config.yaml
d_model: 320
experts_per_token: 2
d_expert: 176
moe_layers: [1, 2, 3, 4, 5, 6, 7]
router_score: "softmax"
normalize_top_k: true
routed_scale: 1.41
router_z_loss: 0.001
norm: "rmsnorm"
tie_embeddings: false
optimizer: "soap_variant"
lr: 0.0044
steps: 4485
Below are experts of layer 4 (counted from 0) of a mixture-of-experts language model. Rows are named router (the router's row for the expert) and show model dimensions 240-319. Each number is 500 + 40 x the weight over its row's rms, rounded and kept within 0 to 999. Numbers have three digits each.
After each expert's rows: "raises" lists some tokens whose logits its average output raises strongly, later layers aside. This comes from a sample of Wikipedia text that the model never trained on.

# expert 6
router:512538509452461543509537537512491540477477447569468555544466540570492511476467449466421506488454543475486571466530545497541481489482567486449537542435501503485487429446568539454482494551505498474480501405589534478542543500472451483487466520
raises: " the", " two", " part"

# expert 28
router:535566453497455521437480575456509501510469454518480513512520506520480555477455470479392508499515522399437524487495508527499472492512506465461586565463477459484477508503556516518451517550460523504540507506575541500540499511489477550511445554
raises: ".", " years", " times", "\"", " issues"

# expert 19
router:540517583477456527534587568481518543563493535560425524503542573557454511443516507428491515467491491509495512430551506514516455466512500490512509525443474476506460490518530533412480500531471550452500528468560510523491595489480492499424501529
raises: "-", "al", "me", "s", " of", "ut"

# expert 21
router:508440458524450535524592506506433583504513430519495477530496561557539527471441520473470465545455439475447508463454513531474470509497508406514534541489434430430469449501517509463483432560487478509529523497531499473474506503463475549452491524
raises: ",", " |", " and", " west"

# expert 16
router:503497515403470514480550534539515564501455454466530520536466546490452595502482482521529472546506550421487519519474468553552453613481533422503566491453453416437474435515485520448469516461401494463545543472539574450533481532453451512459522528
raises: "eral", "gi", ".", "gin"

# expert 12
router:507527484486470493476513571480474511543525520525432520525474535531418514391465378486456476526484503480513569451503503515536433538552527460480520505488473413467513456522517579440442498552447460446547526500572498430498564572515447545499460576
raises: "xt", "wa", "rant", "ide"

# expert 11
router:558549485493485482547521605495533507492466447526523495522471546571490496500474520443520481531498475505524485462498516548538468475484516490531524519475438453473496467545516526496443448471496495491509510485512484446514539498493500495478451593
raises: "'", " and", " of", "al", "ne", "wa"

# expert 9
router:519551508455460524511527571478521528450497511539509580561498517547435516458533483478475510518412488458472557504519523484507459492516592520478551538459455458448506467498552514464439479481446558515552497539522483481495544481471479578482491610
raises: ".", ",", ";", " from", " and", "\n"

# expert 25
router:542544509495456491478523578490490518493457438562452563539526518548492521499473543470492486517503521454447530439452499514484453538518533499453579481490427483450494452536545517495484454541446480506554466446497538441463530500439485509463468567
raises: "\"", ".", "=", "\n", " the", ","